Experts of a small language model.
Training: a variant of Adam for the experts, 283M tokens, 4311 steps.
Below are experts of layer 7 (counted from 0) of a mixture-of-experts language model. Rows are named router (the router's row for the expert), up (a neuron's input weights, with its number), down (a neuron's output weights, with its number) and show model dimensions 0-159. Each number is 500 + 40 x the weight over its row's rms, rounded and kept within 0 to 999. Numbers have three digits each.
Before each expert's rows: "mostly gets" lists some tokens that are sent to it at least half of the time; "comes before" lists some tokens at least twice as common just after its tokens as in all text. This comes from a sample of Wikipedia text that the model never trained on. Tokens count by the router's weight.

# expert 12
mostly gets: " en", " per", "In", " located", "An", " ex"
comes before: " ", "–", "%", "th", " century", "The"
router:452532474512502535514430493466496525522423535485528458521499566498515595505462452565507403440417444532471501458519497571544422549551508448473470444468405494450546513519543449542505442521513500441537465486532471497494520491526442515468516424491468465548544450509495529494547496510517503521541448576509505469448486453515510537490448497518413509567553495469545548517487498575492543482490527553503547479549472487619444456519432496463459485504495429479505523504488444460490460487516479
up0:569483521505555497555506522521505525489521519459439523528542434525512481466490420481520549521549442459515498464589545454496363503519507448475525475538498487596546507471512463473510484454441432536454507518480486570480494500471533512554589447527513522453475463495503547472535438451567493518490454506488480526532504504531554520425536466494474486486477494544566485505551492448483471493514633506544518450524544544503518444550487465477564545575484578494515492481493466472525488571437535
down0:538443494446537426460454487516445494578454488513505439510550514519594512483493496375537399489527527469487569524461582528489534532516545504549467513547532484464551449510511529508446505395441535531490500477509492444494502438451491533506533531466456570513529542566509533535481538465482435578537507473476507446559410477452527519532542540453522510470504523513508495463462514489502430520510507577550439541506465475467488512498479455454482514570505513470535501492530565516463524552446477
up1:417592554514531425504522578557482507463547516504532495502490559448429469468528457433458563460515433508551500473542486455493439523490477510485461551531558487536508536468459519499528414474464585524440538521456489424524522555447464442530526444545510495521562511517561498484453439428493504447521584530534498557506536518497478425481505508504543543448515482474507524500446476480506468436449504541480523506507460451537486500494444468432522532556471543497447473431463496517511504545567545
down1:513456512489480459543534530481481470381488476518587462523504453459519432498447511492457542480489537471459599498566538528496527489532519466507520498519450545481491435466498540527576562451525524549515506427534503473480450485529520412580491566570507551514459534478504505496528542460470531542462456483461485471503499525498471504508488454566433512565560480463548496474502491445521497498481457444454426503546553522414470519468438470450463522551526522531514546565554543475502590539454453
up2:511500583532500489454548503514522598370469534515477451495518471490513548499501487439485507491507427470582464522466526478505499517529515580506531526530543453456419532479490480468572535442454493543485464545443467571507508566497486418560501478504484475521531421531538477476509428506543490521559464549484439474563502491517517450464460438549504483494536508520510477471393506503543462425528517524554474525538427513468501499456457525456462497554528488488486580510461422473555473504464487
down2:580509474511431505522526584528555497498455518487494542513520531477540529512453497486464437531463495484517459512500521432474498522542482475546588476500516479481537547440502531454553567460565437514464470509516534499472513427513529531452462465478534517457444414473432487483506565544549427588432549447515478477518507482513443539548413465489453419539462475485529540547426485564452497522526441564546512483580530483471543460495499498480535528484534545548496511485467470459483506585548464
up3:487503471500504517499492484556548475629535483510498481538524448531476467444571474476513427490523534454469451556483445576484469505472504480483572512471500535458535438601402525480508502628542445522480521508485433501508486516461520513530541499510507578520523562487538541467531455472433490510490498485506500521507436494475546471474567465517485535529494523500507552431558513547503390531465528478576595500539520456479514513483523417515467489563497485505447493493472480502531473426554499
down3:464479457501489485477494469539610498519502488578439435490483531529420540474543548491465497480497535374465453488550519545509499520516516413544573453514455506519544445534513472460487497536527538541529535520497541516536467538415531465504491495556513477435478548519490534474476452542502539500537511471485441554519546497514514470446493435434488517504463433501495579466451535555553458559550490449499516443470498441535454500484551483475550508469482518514550532482481547413615464483551496
up4:404446554483593534484505507493504520478559500489554491516560540519447442545518564475562471529476512517483518496437453459510496488523491521468576469512527550542508458581534477497478442541565472446447531520526465492436476462443447523473552500489525593557514437524553487482433481477527523505492483515453457500505509503491503486540450472529422450445447475506510517483479552472518365448510430510441487544476488592467573522496541514500534513500551503528507524455540562497420515470480479
down4:468568481461473536478498542524435480555481419482523544433548519505564471535365511498445558528551512515476486444516473489519471463511509503522497525483490507529496432576512455557532496505483451575544499556483524522476493517505506496526445442520499415482550454550524560481478447516486463438501552454528485487460502543508502502447474522528510529481496505475445521555480573515525504508448538468430524452564503544446614524513542453500502518446550466507505527472489480536612481441501397
up5:472503583495489611479469459533497465402454544478505537511557493520495503522528384500517504472535515537463522503528505527500465438484500476565455539513482482505483442448471562481533470528488530504491467475520460392499532476490487392509501444584523481462468494504476553428518506470531524500483445584470491458499461485491489458510489482446477564530496438474478386517594535537504519543517454518522473516588423442440493508543492502549532518493553449513505452462508440516491509492457534
down5:436514513460492546462542517453453548514486542440449540442489510490506539517517414484538529495576531510527524525504513503535529492440547485501521505440497585472522444524554538524516476469461528513518514493531500428521523488518456549547504551495496566419444474525515515420528497528405508451478452509486441479554498493486583487575472502485495500557520538480527535466497490483467444496530494559557469469457523474521413543482468463629541547425528483474562451528430497489495441440444562
up6:462437572556514476569537439551444506500501550435464548559558450485416539551549509525506478501533521473522598483498470435469502480508468489460467501521589536478515548534478520463544478517462457451506523511544510489513469490497427448484497468420501470418446423461454500512482543508543568464479469484500471464534458515489537522604402527534514460443472464527465484457507498419484522514508503494441520505467580505532481515530535525485517521509560517566495538452502462502425535439447489
down6:530470483561529458527578510578412513482470622523461511502470468518465502570556467473503591406497464518502551455478530510405545522482483472444486540445565479517498525488515482558539459438492489502550497516553468471525455432452521525466473499503500508554494463536491556488506552523545504540474491497488516501485516501461405559508489585482529462497531466492496466419513480485478501509493522465502545436545542519505587458459528537518484485499471389558475519447482534512480532410540491
up7:573425517502441422461561418509472487530510512455531509490437534621522494472512509488498527551515488520508544463469512479568430354504516496449456512499474460532483523526533451484512509570505485476501511522540406534511420495476530439501521529513495528504516502439459450549427431489502459503564473515491488505431433515499545520499514448492512485507553497508463547500528507515498514403500549536491454494496419585529483502486475504467508577512502574467536523454537439484450542461498523
down7:508497577534478517464521438512450547577525503482507516484532402580521464438499577464533413523536507458458508523454558470527521514563502472572512485528521523482539511537410520483466486516484496474527503526459460531511517575541467534525464450554463465496492559483524467548536482527512478445557531427491475508533488511545464518460531503521490524477469553620476453543508523447432448453521439425470419476503465491479541528438525441492497489492497539507606454476455519483487496536450566
up8:586568405525492557529477562562493564494501538489500456502477504528472451536518512508505493575513521487498503520496546520477420529524503467477543470443490522501471497455536494395481479464490469465496480505534489430424475491507473499533523425526500474448477490457558496518509482472544517489466475449487479525495518458504498517494566426542489397449477510463428517571422434491494478425476486433515567433502515451574450559467490557435459525492438503527486562498523469449504590473458551
down8:518478488493421537524504482526492510466546455466458499550527444512520501533513478474484502473446521542560510511471483469492464513555518540493468504462466539587531469519423388501503524533482531467431520514568490459511537531437534541574485516513413456498562529488517465507548566469630459522482529448514547540514468537426547467400461603445486496542524534432485465464491487508482525522527531472459546568441493489438481489456459550516504549461442522488506530438571513493512531487519491
up9:504485489526512451467518505646458478455522525517470476505490564553492548545499461494494458518632535541513521470544494393468441561459473517441489471516496533521452492557567527530530435475474543435475425512556496531501476468544490508520521423477538502509462444501467567527412513516489587469418530552487528500517465524500517529522523497532514490499540516475495487562462559514463503508451430521553465546493480541515530556471468459499559482590492476541556482469445482481456530518514480
down9:497442477480494580473536556486486551483484474546451581566523484527501539445446483471489455560572451529518478451509551625491523495547501433439496494522491517462530406555487452547515453501503527498459535534550545537497440481540517391434493482533509526511451485478557504463498522558510521493497480497514510469506543518411499472568555450455496512507411530459448495529467515469538441429484435510546517537603492557498493498477459459456539550533526509511477494512470433504493531482531514
up10:515509467519492463540508550499568489497486501473469484582494469522480523572532500456520500490485575480523500473473562522511461461410482509490473471571537493440596474467457586471443534493457495448575440495482446514531500441520527479540502519507543437493567425543455529391428481519473489465543516463497528390504514470522524519464556535500458504510429508588497510412498503504516510478477484523467502443467480532526497601513436440497483492496459487524506537476498430484472482436537572
down10:393494566548498459443494413550552562463543593473482442502446442542557483513554464404475541485523606558519544506511494512482575487452469543482497512600514538505561568537469510478470473456494431482526441431464517458453497514475518431528494465558474547510502439519532494488536501513541444504529481505532513479478516501490528585449456532470470526495493518528455509491478471495500533564524510495480546450476473490513512524474435467444471483530464505429480578513441521515509542516537536
up11:559528521490513523494478494522497633524424497561533481538491500476435553564560516466498496565478535502520558494505498488519453477482513504507593446468522412433476464504518468482450510562446505500503529522548466514554422469445451460449487420455535498486470448486517511523523521512492521501538534451431483475544471501518567477487437438509499418446530524514507468566527496502506537485504516548549469485452507457488479517602571487519499509573494560527496554452512447481461470443427582
down11:433521495472557558529538485548427526512452461531491510506457466490499524431512535512429503508502537535531499534465480462519502497439566560524520443484497540535552517487441451562414460476525552489434500483562471472524536533482424615413515511539460557530416522458460446500563539517482466549514528523528442532485508549425508537549512565508467491442454441484525456480494557506529494386527501484530481542505538467449425517529460508470528480467505523487570501519497509542484545463544491
up12:497454489461505414508463478476461457547506525514462488514515506529488600492544501478523450516468412453521528442494517455458381494512458524444464486462506544535593447499516480484540535418526478514478536504421517431509508551520568472591551507458529472572489375432468474540527492491532470507534493544495507510525465504453529476518528447562476525512508483451492532459489503491444470530525513476576509469502492491520494475451571509497469563547557478444509532500499450502461585557549549
down12:575459514511479442510444492462491519540484491505488519486525463505488502561491531466505544450504501430507496441546504439501447504509498505538491479495462530469548498458473476563449478530456526414506446512531535527448459507542485494462504502458459540502481422465558478484458509564560379443530495484526479588504477457513489561563470470516521458488596533554626615507447519424504491509512516523502543463522547439491542455477519533490474483488486418504531493528499509559516506534578582
up13:573477455577494493495472489506468566487555558561520509526538446589546496503498464518452482536497484486477563487511375411534505531479447467520409484519483510464565536497486463486524453444508520513449515507505496521431415424456499521521581476552539541454529529503542481540526485506484491449493534480508537470507466469480540443509503512549487465531530458450443493491520492477480472496497552524485528458511420479555471527444470636471488502468523517479515584387455484497494490468534514
down13:540454490498478428525508501613554491481482523440427474496519526523491497514526441506520470482505510510526532558490500457517434521511518471460513561510524560467451483438448512456587570502489503514492516539456501525419480544504496561474506454512479483516576548478448488487557474398531542467448533508473574470495487522442518544592525466459450491528523520523495444475527569550532435517430504511493490506545407501564515433470479508507483544437524560541576503496484525434424435508508537
up14:453473580432503451522431547540469521449548541475498498512501502479458445534501532427438521473511449498526452486509482487493543471493435516501541535505495475548525503513491507486569486500538466448516486534509552544487532501510520510540517470485564490493473463508532455478502481500458496502483530483570510509582495554508514557445584423524497371537466445425486529545456438494489514455481543578488475573586387440488608508474492576570488496480503516497518482465462457548446485533505480
down14:469501599485500466496447513431441488429481485434469494497544550490472462529548491588482540451498462535481414474459516538476539554461455463549520565516519482474505591520508520515460498493494504486468472477595525485501513485528542514586488487490455408599465519524514504506488521518532603542437478501482434490565455530521502548498544438516498527538491543553522502483422459524435482516474521458492451467562558543538491467515475513446492496440495464540520432508514534560456513552431482
up15:443520480502465487477501498522576485470510575521541589527505484467538471462491483536530484522486415473548496504491486505532471498511515519521467470533510517510468520584456408507517544558485571470436506490471468477521529487617450494476505530533526439529573552508461439379526591490505498429500508508399496503524475550516538470498449516484580529513539550554510439555510452510487484476517504479489561441500444516440509541446496426497609507510500484547486508446479552490552465507483474
down15:513495511479451510477527503553531476483484480472443524482440461476440465535467514485528449468419508557543448496532521481540502489545491491517491448576439513520462549503525461508580451557398556546434537469493458499493532491536511542514525557517543486566477506550461522422491604522544511417543517540396482497482504580537494468552530543515516504473448578466495520520519522591517490452567509458446453529529491536492488453457451451524505542539470440499519501431546531447481497453514449
up16:476479460537456508479452494553475565471516564562523521540481493489495517481504484460483449482488479490561551483487531551457453535539486519531578518447468478437493509524446523452587577534469573535483585567443461458476483457476521495542442508497554489458527478402452455485442449507512525525537424521449419495550473473516517555561484524436487460553528500543538479527473559549521469494548549515482450484512469531519509486467459501445451562494542534509444541525519447413459413542479497
down16:490570469467507539476552410564546472490453584576551531482540529512491520525493526485407431508487516512462498515474496418511499476528537543436517526503518519494423476404489574491559537525499463524500514535511506489517458515428436470510484539465549556573509500516410557469518496495474577471526490457569437504526451509485495547462425563592527485466491510504469487544498437519499433451408462534522518483484590479510480495510524499449461566468492521500475497489546518481521492458467551
up17:468506533461503485487471556511508427509474480511542488483624483416476443440543493487531411495464435514504476445487479507520462560511533438483462550478515504433557489492473598500501566557517497525406442505425454511513481517526517452490508501408522477537567487467548477438541410471493463470499514487527444495481584487423520485516549444491465476540495471507534502506495501508510510551469448502533505487478471480466470549530459436502511502611551454486485478509445432455473493488492574
down17:531396489488475427479565504491456460497495452540489451547563552495455537497501554483565488471487523525523479462505460491501479564590481471525485429529471530515568539547486515446439459534524471467565516467522612482508429463464539463545495496470532503503550456501591492467613478485518510469529449464479462480475517483531585487453481478512455443509521514493584514501537502535571475518505487549478474460507532560461526399504500457482512480593467463489494498492450559463467498479560502
up18:492451530547518474487540498499508602412609484538520516619472463535506530488548494479542515496478526534493561518542508570422502556460527484491508531515476500469535526537474552463532567550481532485490543503504517519493458518468556565466432461501485467524523516547518500445501496455438477530400556462465471495490517463526543436580570499548475519542544434483532483516503544530514487542470493480510514442568458534445511525478511461454415532524568453545438527507520524496433532495494582
down18:511539546483561498567466455518536397428561481563593488441420455529459464470486559467467497492543506472475473499459555510523540546469531487516476492498527456518535520474482601517520510529534504473529509519520485540535498455524535478404535454505376506490484538482523503495479463542471462555461567481541501503471558558527454507474517527576434507484480430478484577566467482463471497542465461499463522514523462500481569470513549483506375512470534461516500510480534522469543553452468473
up19:549441472474474527511534464520549461500519551499489522532629505559526563469537537487509495501507480499456535535520407510476475458455518483524440458472485562506567488440478484480520481496468526482510527527419473573492364486492438507473497428525545497476456516442532541524449471499442471518498457482504487485490459469428641509535395489523469534561476517490551541482487519504535523540455554457531487456533537530538508454477491456503531483495522551496472522432556469535472502461573484
down19:484537466442482509428537549477525489453508497548433502531495531461554507453547594599544471493512553463518483484521482440547445520503412527530521484510421530500624451509553546460472472493549512399514471515456527494492485468520482525447481523513508478510489493491605477416485418536528466452553517540510527472473474430516464579491495483422525568500531502560507544502471551534514509494526537511500486541451474500577499508470499500562491485498555424447463515469447507515508445462521487
up20:514461439498495487522493559489540521521486535487520502612486579543558460439530385455523564559539438540488527524511524519495422436470458515501524470543453437494465441518436515505511535520491519561498491479458474496536456520491481496521578448498492478531517478532516525548472500443467486532527504476551551496490455475512452489478552490509516522516476512576510470457528484497570512482556532445494523425430454488414546553491443571403510537502533472584493472451464506461461568487580508
down20:466486471496511507460495483530495489524464487441579522546506484476600477440575443471490460514565479466514523449483576569425536500504514551548516472516507533527471504537489535552429566452536502465511544399508512558463521586467484429523529491518472560494464454493566522456527551489552443446529452392513527495540454505494493531451471535527538511492505505544478438481487503468473514514514485468533464548476443423537555482514465495492475588505502488504480479433432532523610518469459522
up21:553419505559493431511517500543435547506549522541471626527471520503466462517523470557499517525469498450468575539448493553470497506497543553515494482469466536524484510534420473470488518548517551455437463477493507462454429471574511464549529473483485490428487589514506442511492413515462469553520518505465481476540530518526543497538480512500444536592492407490453526484540488393503510549506525479515464470550481476505550572519479516457518581504473462466535473434529509473484570483560473
down21:553547485558582528559562451506527540516426508536595541470476425419446452487524545504507505549514484443533404453447524438524594552443463523509518471464514517470533583503512490456512534515485467432514512531464507573459516454488422505402470485479607528493595493488519514499463483523493424506511492505438573518539486497507515532503530448476548553501530498477481530499519454507485478491518523548494468520486481534540494450517494528492459424453489487427477499536506464498563458481501507
up22:490509469477473487450453525546558515507462548532468466517470543543547578547532493450444456587486488489511507453532553465502481483461494526414550564510553465501530469465489508447452569474491474461488549504513507499474455491504491536647496531490556512477592444534491534460453473524512501473540480487498454460464469521499500438500515476564510546538560486508549517401488534526533463448583510492554499469513498452491454468509512534421428516454546494495561589519452430516517530531552447
down22:423404565487506490417524537584488468487539491497501538490495554519573540515430514537486510506544522525428475409523533467422446471452429505483462495575584517497512506479587474448428500525493505574475510485397525493466531467504559526553541502562519552491581435463486484461504512498517521468492474479502437476539514420459520509511528519499513514479517516527472477480486511497555435519515543489448514513583468580577538509508480550494531428497522494482491442489514460445528521489465512
up23:455499543533467520545469494508534593438481496479620476516514434498426530488546458464419461492583459476504534455471498530521417521560446482505515504496509502457492490489506479509537451507462480480473516524501417542520442456520508454511571578528502542488521449495503488485440510485496475527515505488442540457518481495486541471458502497475515501364514472477537530535501546454473456396464466516445476471520513462497450499557482499485547532486498515657497530558485506485568438476466486
down23:441528399542465483584467473461556479531495510547493499495483464485488529493517469524466545567514494432528583467531552462536439560523496467520553509494519492464495509551506450477456499499525583477483561512529499438498506448530519516480480438489519434477450490486515478454467529538512517449467556456494511539567499526550520632528487466530484510394516510517543503550418511538488439465497451488565516459509547522506446520492512446479470560447531466526374529561471510559526464461509486
up24:517506554557542563463490617503512580487524568493528517569515482517439541624554505422503541541498540508471519566531476505521390499486442457453489466543442509469486513515533554499544529511440459523546542509530486469495440491557477444539549517540527540499502500521463505532436528501550470528444527498467487467518475501528513503584522528474498459426539529544494536479499530480472454515475476520444470478484564473486530446574463515533502510497586557521527504514605461536529481486485570
down24:449575494484500522544526486499567491493503503545569528510408531524485436483593546509484478474518533489420441463512418471529562475476456548446535522568485493531469536476535462483455459514476473509455513506516520511420433486449496454495473451548528536507558486545524495501488524428544555448439553504423530558502523478437464544553520478546484482461549490539535526453467391458584525551539522461492418499478563568460501550482488544520509505512443480501504495538514580494465493490507470
up25:459530450506468509460496481568485473492495549510535553545505504529474496421581426440520482539495490505463485434488517482460488439469537463586580497469540490476483421480542480487471486485458440512394474473452541507513544501496385562502519478499522469488512474476437480423524480481467506524482553567531476480436563554517549521436457421484426510525526499540510503465506501588506495522499446467530447519508509526488432559558463515515416498525501497500520508502487531536464543549542605
down25:487435470487493520433467499524471491482513479565519461569529464527573518513561456494493480463509439568503555449452545466444440467453519553524486469514531519500501478469512495471468565525469499536468418488520459544555489502526530485487511493515436541497513530516564501496492427535475490497489536496498556475499459600456511611423464470484535546518587568472523440595472517543475508530503411468573528542495509490507450518495467509477434426449553436475523469525454516546464482497585536
up26:565479502495443468508394530524451522467550497436480518539459594511474430502536557497478552504487514487527517495518472468451541464501501566471476489496471603470492498507520485531554450580502493542412521515534428499482486438499517509487576495514528458512566447470448450481492545548418509519477484537436549439514544551552472515525514492492426483508585465427485529514460470514496478445561493562413506492518485479474496587498554559451570515460457479521556486459509535546501467499507520
down26:495548569481499537555461508494551504552563492490418535478520468531449461543467519493466560468525462457506458557435400525506515540518476517562504522528478491539564458477456496480470451488441447478418489532511496581530547420554517453547540497504465474497416494514489550543510500444487468520454514496580551467513474432465474521524526482516594467483564558507528599528540506549498520532441523506532543446478483543473483472510475501417470433482482481514560465483522420543455525502453513
up27:557473515483497539575501485506473501509483483432535511570540522502528448544531493554485429533523502520454495490496426567528535495598510457508491557520544480547494438513626494482512540491494449523474537529517469512472501549469492569456479488503480519464548466537511567553546438467486496472576577502486518452497441525513549393560511490482495562453515504446494464498498565505568506483497481519506539561584480569434472508507533465512445516517539520479503521432473580469555430496517426
down27:463527541477457515496483491500512503506496519492469514418538474512509447548524515520536524486493492518504494526525576541425475521490455509536491553581418459538506479494453563433515570432491527532511434544491560486508548516460592519464492459519450431553528526512558484527478457501474560465583532483424505547538529444450535404520551477415550520469504510531494476403443523470462494531493548447522513534534459571531554521508504477474427496477501542447510531466553469463540508456414463
up28:514467494503479511574507470509520446456505528522535549590563482475507526440497508524618499509464505481479496459526526550510521432562494494506499582493486475471515445417497488506488446562479544489496463485436477490483465418582492435493527530543536508517513480476455551428581436569459534537440475494486488477471513546417612443520454468477460515525503486526481468498485540494475516471431468502401518444463535480506488527510432501511515508533483528560480497441504500496466595456424509
down28:563468513546500522492499525516458557515508445547529475521492484503534530504523510443503516584447452508480527493577490542517549473518518533532478485496546514541441463486466505536508410499457543456513540449461562459514475445559514553489475472506503558516447518458472457516453456497499501452536531516479533458468489543497572561419427472494532491559522470570506486461523505519425516558479429561517470507467469473513486596450477408552466540504426420453465435475523499549493554462539607
up29:474498497502488482521452502517488541530465574493440489553494512547541553494520446492505609484511528506502513471569467545504402530527527548460449470496512456536512439425517542504499534561496387487484571478523521524566390476487565531449521505458494477499538468506477565469501479452484536530490530522495586473465473502494500415450526466466543492498525468576520488580500502517442468568514495452469478548534542442456552531429554472526520542472517538582523511466530483441489550555520540
down29:554504434500532559445488463395484433490501465480502465490596534482536516515493504523529494449457485516493507458498507448492465520554576501514444566498487489457534483498469504541430494493520473548553493472589536497519521499474530567569550544502490527528507493468555508511398506433467495501464519518518456510534463513511455472500482551486491534550526533502503542506487427500441467613484492480469485586567401517458515438470480505443570514476581449450539502463456494458496529600470508
up30:513516529453548593451471492524542502472470586471531499500528473519537517550492491445523473549489512496495527507492516516449458523510417526525466475510448429494523559482511475442505469489474558491496395546525520438555472422593516394538492456477521456404548543469428531477496482561453487457507451541559489504517491538485491480476499477526485480516499400561468507562480527528573519454578526521506497533513422462395478537505521473533472542525518513522467483450500441529527537509557511
down30:461511490517568475523496526486510511449492476452525459505512521463513480544513502502529515525405547552497538465536434421446491526528416440493442478469530487464533496578535542484501527485524546464526515591515500481475504524499451444575513491477464507538482498500460440603483571517457431531513485594489441483460538538519443575560407575503518475520437531492470482490490481494483586502469525521470570556477538502438453490487476565559539481452521468517508542534441486508534435428519486
up31:452507515489539456482488488485472545464523491454489418526440486544496464479512564403510474563568470482555432449536576554448492579468509534498545471515476539486424463507512507488492538428543438484507521500436489447548494529450486507515565550456529502531475475513532525462508498485525481528411485491516505477512464506530567482461428441523542550475435485461434476540520489567514458423436503509496446503489543494499509455505512475460514617486551467468501567535537476501480527486518626
down31:503463491520543509507488536505481533547501480551550586470525546535491617545502491445548485483503514507489419509470520522428489565539533416532514483468565539515487511511390465520414528432508481534510511522473538500455597452563468513505524510503498449498467516483504491505454471573457497550461487503436518471467377521485467464557527452501555582551467480543473532506537522547452529498509508511516376509479453550478501577495447480507540470509445508488514500454439488467515475496475493
up32:539501465499422447517466534461458539451445545589529572510483515515498560505498537538486462498535585500533478571545484494551520522515515442431432572459484461509539470516436458467494575535490552545479463528508490499492489485461559422543521446485460448479514505433453518557495482529492514530523468539477601478489462470489537480494534475522448482481524481525461490558502481536486464493486498470525489460456444529446504585526596466496509479523493445590482501487451420476473589518428567
down32:539483536496511565565588506447408441502486531566525507528514486531475448463562492455564524491473493500547588525502502570517495479499509493483483445468540464538554523537457532508518528556512536543481476511533545476504568477535506542490451448419449465533462512536489496497499483538472468499511510485538502416510498485566446433474507497442400519527465505486498475531492530491435489475502565490505540547516569436433482540520543451493517507484385477535495560353463459478511496465536501
up33:525414561518494558487458446520471495564478486522476545496478534413457545459528481503557509532488473506447566506464529496490492524498481511456456472445456542520527462498511554545577562444439515537447428497525486453464463462491495445474536516527507475444479487465485493513532454506475470502477465408441486556519544508524488482564541460526464506500519444466529483527461505440488505501525553457485484525400465438526456493425595539471511581489509510491477597504456546412430519557571531
down33:457438501572477438544556427467491509483545511505508453479514459508444496538455502478472513473473521485572454419465464477546427510522536550499527465504513525481495482445478450523572512501524386520515476469510566538516541552504484500453459551438500527511516449446513488552564511465530424471504532529547515658495472487440437579584499457471551540504469478500490530510542472516486548468448502462537504474456528491598499502508468495557457525567486467550514515549511502505519490504438490
up34:466480539476492442469521530550484555467435522537508500612537497506436568517539500448475516575512504559586525481458468561545443481486481486527515458524521413513521454392535509455507524507509519481526469500513483452513491428526449527489553500502524561536542539491458513479538498492530552505514543453510518490478469539476550484503426529511536501518516484414442555592473496529510542547517523522463520472599525536468526437452441470560437495512508456544498492426526475547494525397503437
down34:543509583521537426494545527513548478475554543560415520484504357532492519450512542553514473572513540534559481509496536564519558434448522492554501524571498493493462452482519464530511501488502558428501477501422517492480464415437444521491533440490526471447548401488516531543524474467554470498487511466500480484447472536446513499583545483519519394482512518472534500495484460453497502518529540483477498479490454518459475480464514476567508469510541506535462535526532539468415526581534490
up35:413526456487506485559511480544483463483444562493488495509502546502441463458497552554422475536521425458515560477534521525493484525453516517442492514472483488517567497557538504467482536454582505428441517552532476456509521512514490499524516491534583557456521579492467417446488502497519483504540436553527453480544508474457484524488498434458526474547510387532505497406476490490427504430540510519453517500525454543587484492503523484445425534445519488524494496532457504490488411540588547
down35:485436518487530493513575502425483511488475534496521486480539445543462476473512537511533543466545519463507444488468427530505526469540493457492499431548468478530422509555474512486486468443520479468530436394545505529507521458494537501525509536458452507447444618406548466507525528477518521576478497520508515498540509468416418489492529489506569470526473506573396435526488479510536511516519612529491538505516407544474510538556501503463561518522525487458567538549566502499518504448479517
up36:479488473512485466534502467538486614568528521536496539527479412532487472493505467473457514506494553487556469525439490454477445523472509536432536499493499515445527534541517486465497484454516466533524564555441457499508455399524518455444586504518499464486555477413461497517474483563526555581468521481494537494476522494454537513533483478484535503383490534487512478467602466552506407486457488529488413462456494490492484495493487475461499501525506475523422616527557442481496540457436493
down36:457519469536536593561447586590526519494546590517494510532536466460472416543582476471447539539477475507517478471547497498506507550451466553490443513492517510462567533536485453459483490460531557465441575497507552479536522528521494459516524504465518448526544506476490462417488476518448522444489461464427545453475504521501521465513495469457451522485462466466445538507471553459557466485444509533534450571501546413485522555561539488447500517483465453496513588536545476467498489565459446
up37:499455454442486493462596455571495499449537471505488608529511453528521479557521539501486551462480493469480530539544494500541505502499516536559534484520473455509516508407451466432544502595466473383470493504548515520513558451522574550509584443489480468484471535534498488456502422452516559425504492474476507391536519491507525452479461476514487511514433500498474503534496563441443528443478521468485491523472531500507549490492491467435512521490521510570401541476477424536522551525507484
down37:507464521502461432538500521483543463498472514492514573537452510499506412451498564531487522508535504470455499491482457457563519484476517470427554457483443604490503505438592518493424507485458439484566412531513512531542426555474472532507511475461529484435510507490500536519524461543543527425528550501442584506516471451546469444501571483493428477493473525535467432519525562457534535452529464557460478499509474532556498485520542518565541457475490487505453505448538532550539565595465487
up38:451494565502447560496493492542491488475451615476428549570572507428501554490476498479465502488476466527520503506477581520569490587552454471480446549515527536543503462430519529490524514473487551536477481522453516529550519524475468486488517518524486509562495492449561486482496492526539472587466477463548463481567508511466480562548426494465451535463390494498477417539590511495481458518483466557433528471524452487444546499470518520486453499547521504546484615474461499486457523523466485
down38:505501519516470532464500518482512464471539577444554455503525538498554456500508501544534447531505492586577501495543529504492529512463452496509496492483584499522401483435479559574490477551549468559498511502571471528535552559481523451511512462516505483529393461461491480463523444553458500528449440459488535546543510512509487525505448609468413482513503419457532504489564532545509469410410506519514465420539417476531539504494454483522509484496535458454456566490485458529484515526513478
up39:524501575518488519531546556500560512439509547541534516508519527512438493504515456506448467525505527466497497531511515633591488496473534511504490452477548539547506497488509402502483523490551517480468398559568505533417414458503497467475550444480523511382529550515463474500448424535473524506476418576449484462488501464466472445449445430530523502527503513498507531501496481492508541483503477553541515499548428526489518517473483458432508476544494533549562437462414509471462509481523519
down39:535563458495561563600476468489519485471473527472515511488496420483467456456473492536552480492468482468539486378514509525507546495436518563407517462474563464439569573530553448507480498547544596490539443506544477529491475496423450465440484568425533543516501496455477464465496481499518424463488493545448534528477483470500526485543486489486493532514432482570548507490521493458511467525441534514458517521524531568509490506598533508510490509505490492539535548571441506545505464413501513
up40:544493592504483465481477490526498534538459556515469569526524497487532439491551522475528425518476388417516501520428495509632435501484494560572488478544539480476538498497470473448476571501486510443532421534461503562470542489516476518446489527567512458546505506496489446498562566510473524426437455509484482465474559508490441498458497499581504563538431479573466463468487444492501525551536461487522515535480532449476459548443457506498470536488471479465525537427437475488493463510494499
down40:491581489525448534455515524444529489523445524553544460514468537528519450472473480534529531502443504548455483433521445519498537523471490545478496455573493506442520527524493535509481555483403484473499445495503458468497529506506529498520622533489582459485483493504417461547569512444484460535506516505559521527472579458458456524455509492558446497470533506533472470502492490519496536497527471546457527610405492442565430460477517502555469445472465499468508567403586510528553498472512516
up41:475512541496462412515476511520450507475466584448492446547474556589538514466515401462471521475528507425514547537501445464540526557462543492527497453485467527485539484418553489499516571520482477477429525507516462533484518549446534567537501519508498583523548508517429516477542530436439515512484505486483518477593549472479475513468512467471485529445524527524549557462536479520490466490438474511514480458476485513431545479531473463516476522572495559553484506454441476570585515535595576
down41:510495500511461533497576509538528513504496472484451461541548525500451621492524537421509532501515503532536558526489513573541444539499559454490460559533469472525501473449459451515489485485485520415497475496484463533514518502510484457529528467472467493558473591491504614499449463486578505428494494514498445379507475482523528474495486486501440432485510491555506560420531424535466497552432523476514429490470447509501513522505471473500427573547481506538570498506516433470518533574565500
up42:542514493491511581535474558541486538437513557491570480509577483463467508503548537479543487522507438490501534496385442467491400613521464449542486505498515491453546500586559511477509468473476582542545493523510463544512478505538467504522494505506527550489473472458539539548472413471429553500528502524545552481530503604470496500505454518502501465571521443491509566526471482500529482486540506476500470433513465523493522488529402497444443538541458512444516534489506429487484476442567552
down42:550542566443496478505447476526496518519535503452494410530470522484446487531590501518536585493535476513440502500545502507530452509544512514567501482512400527469443508450545540505496517486588511520497480429453457520544423536504577467469519533510505495508539494526538457479449493527500526486542420499498559421533521526541483540548401513494521494545423487468484515520492501490476518501560446491456514484508502474439536408536472553466519561431570517478434453488516580524454511496508405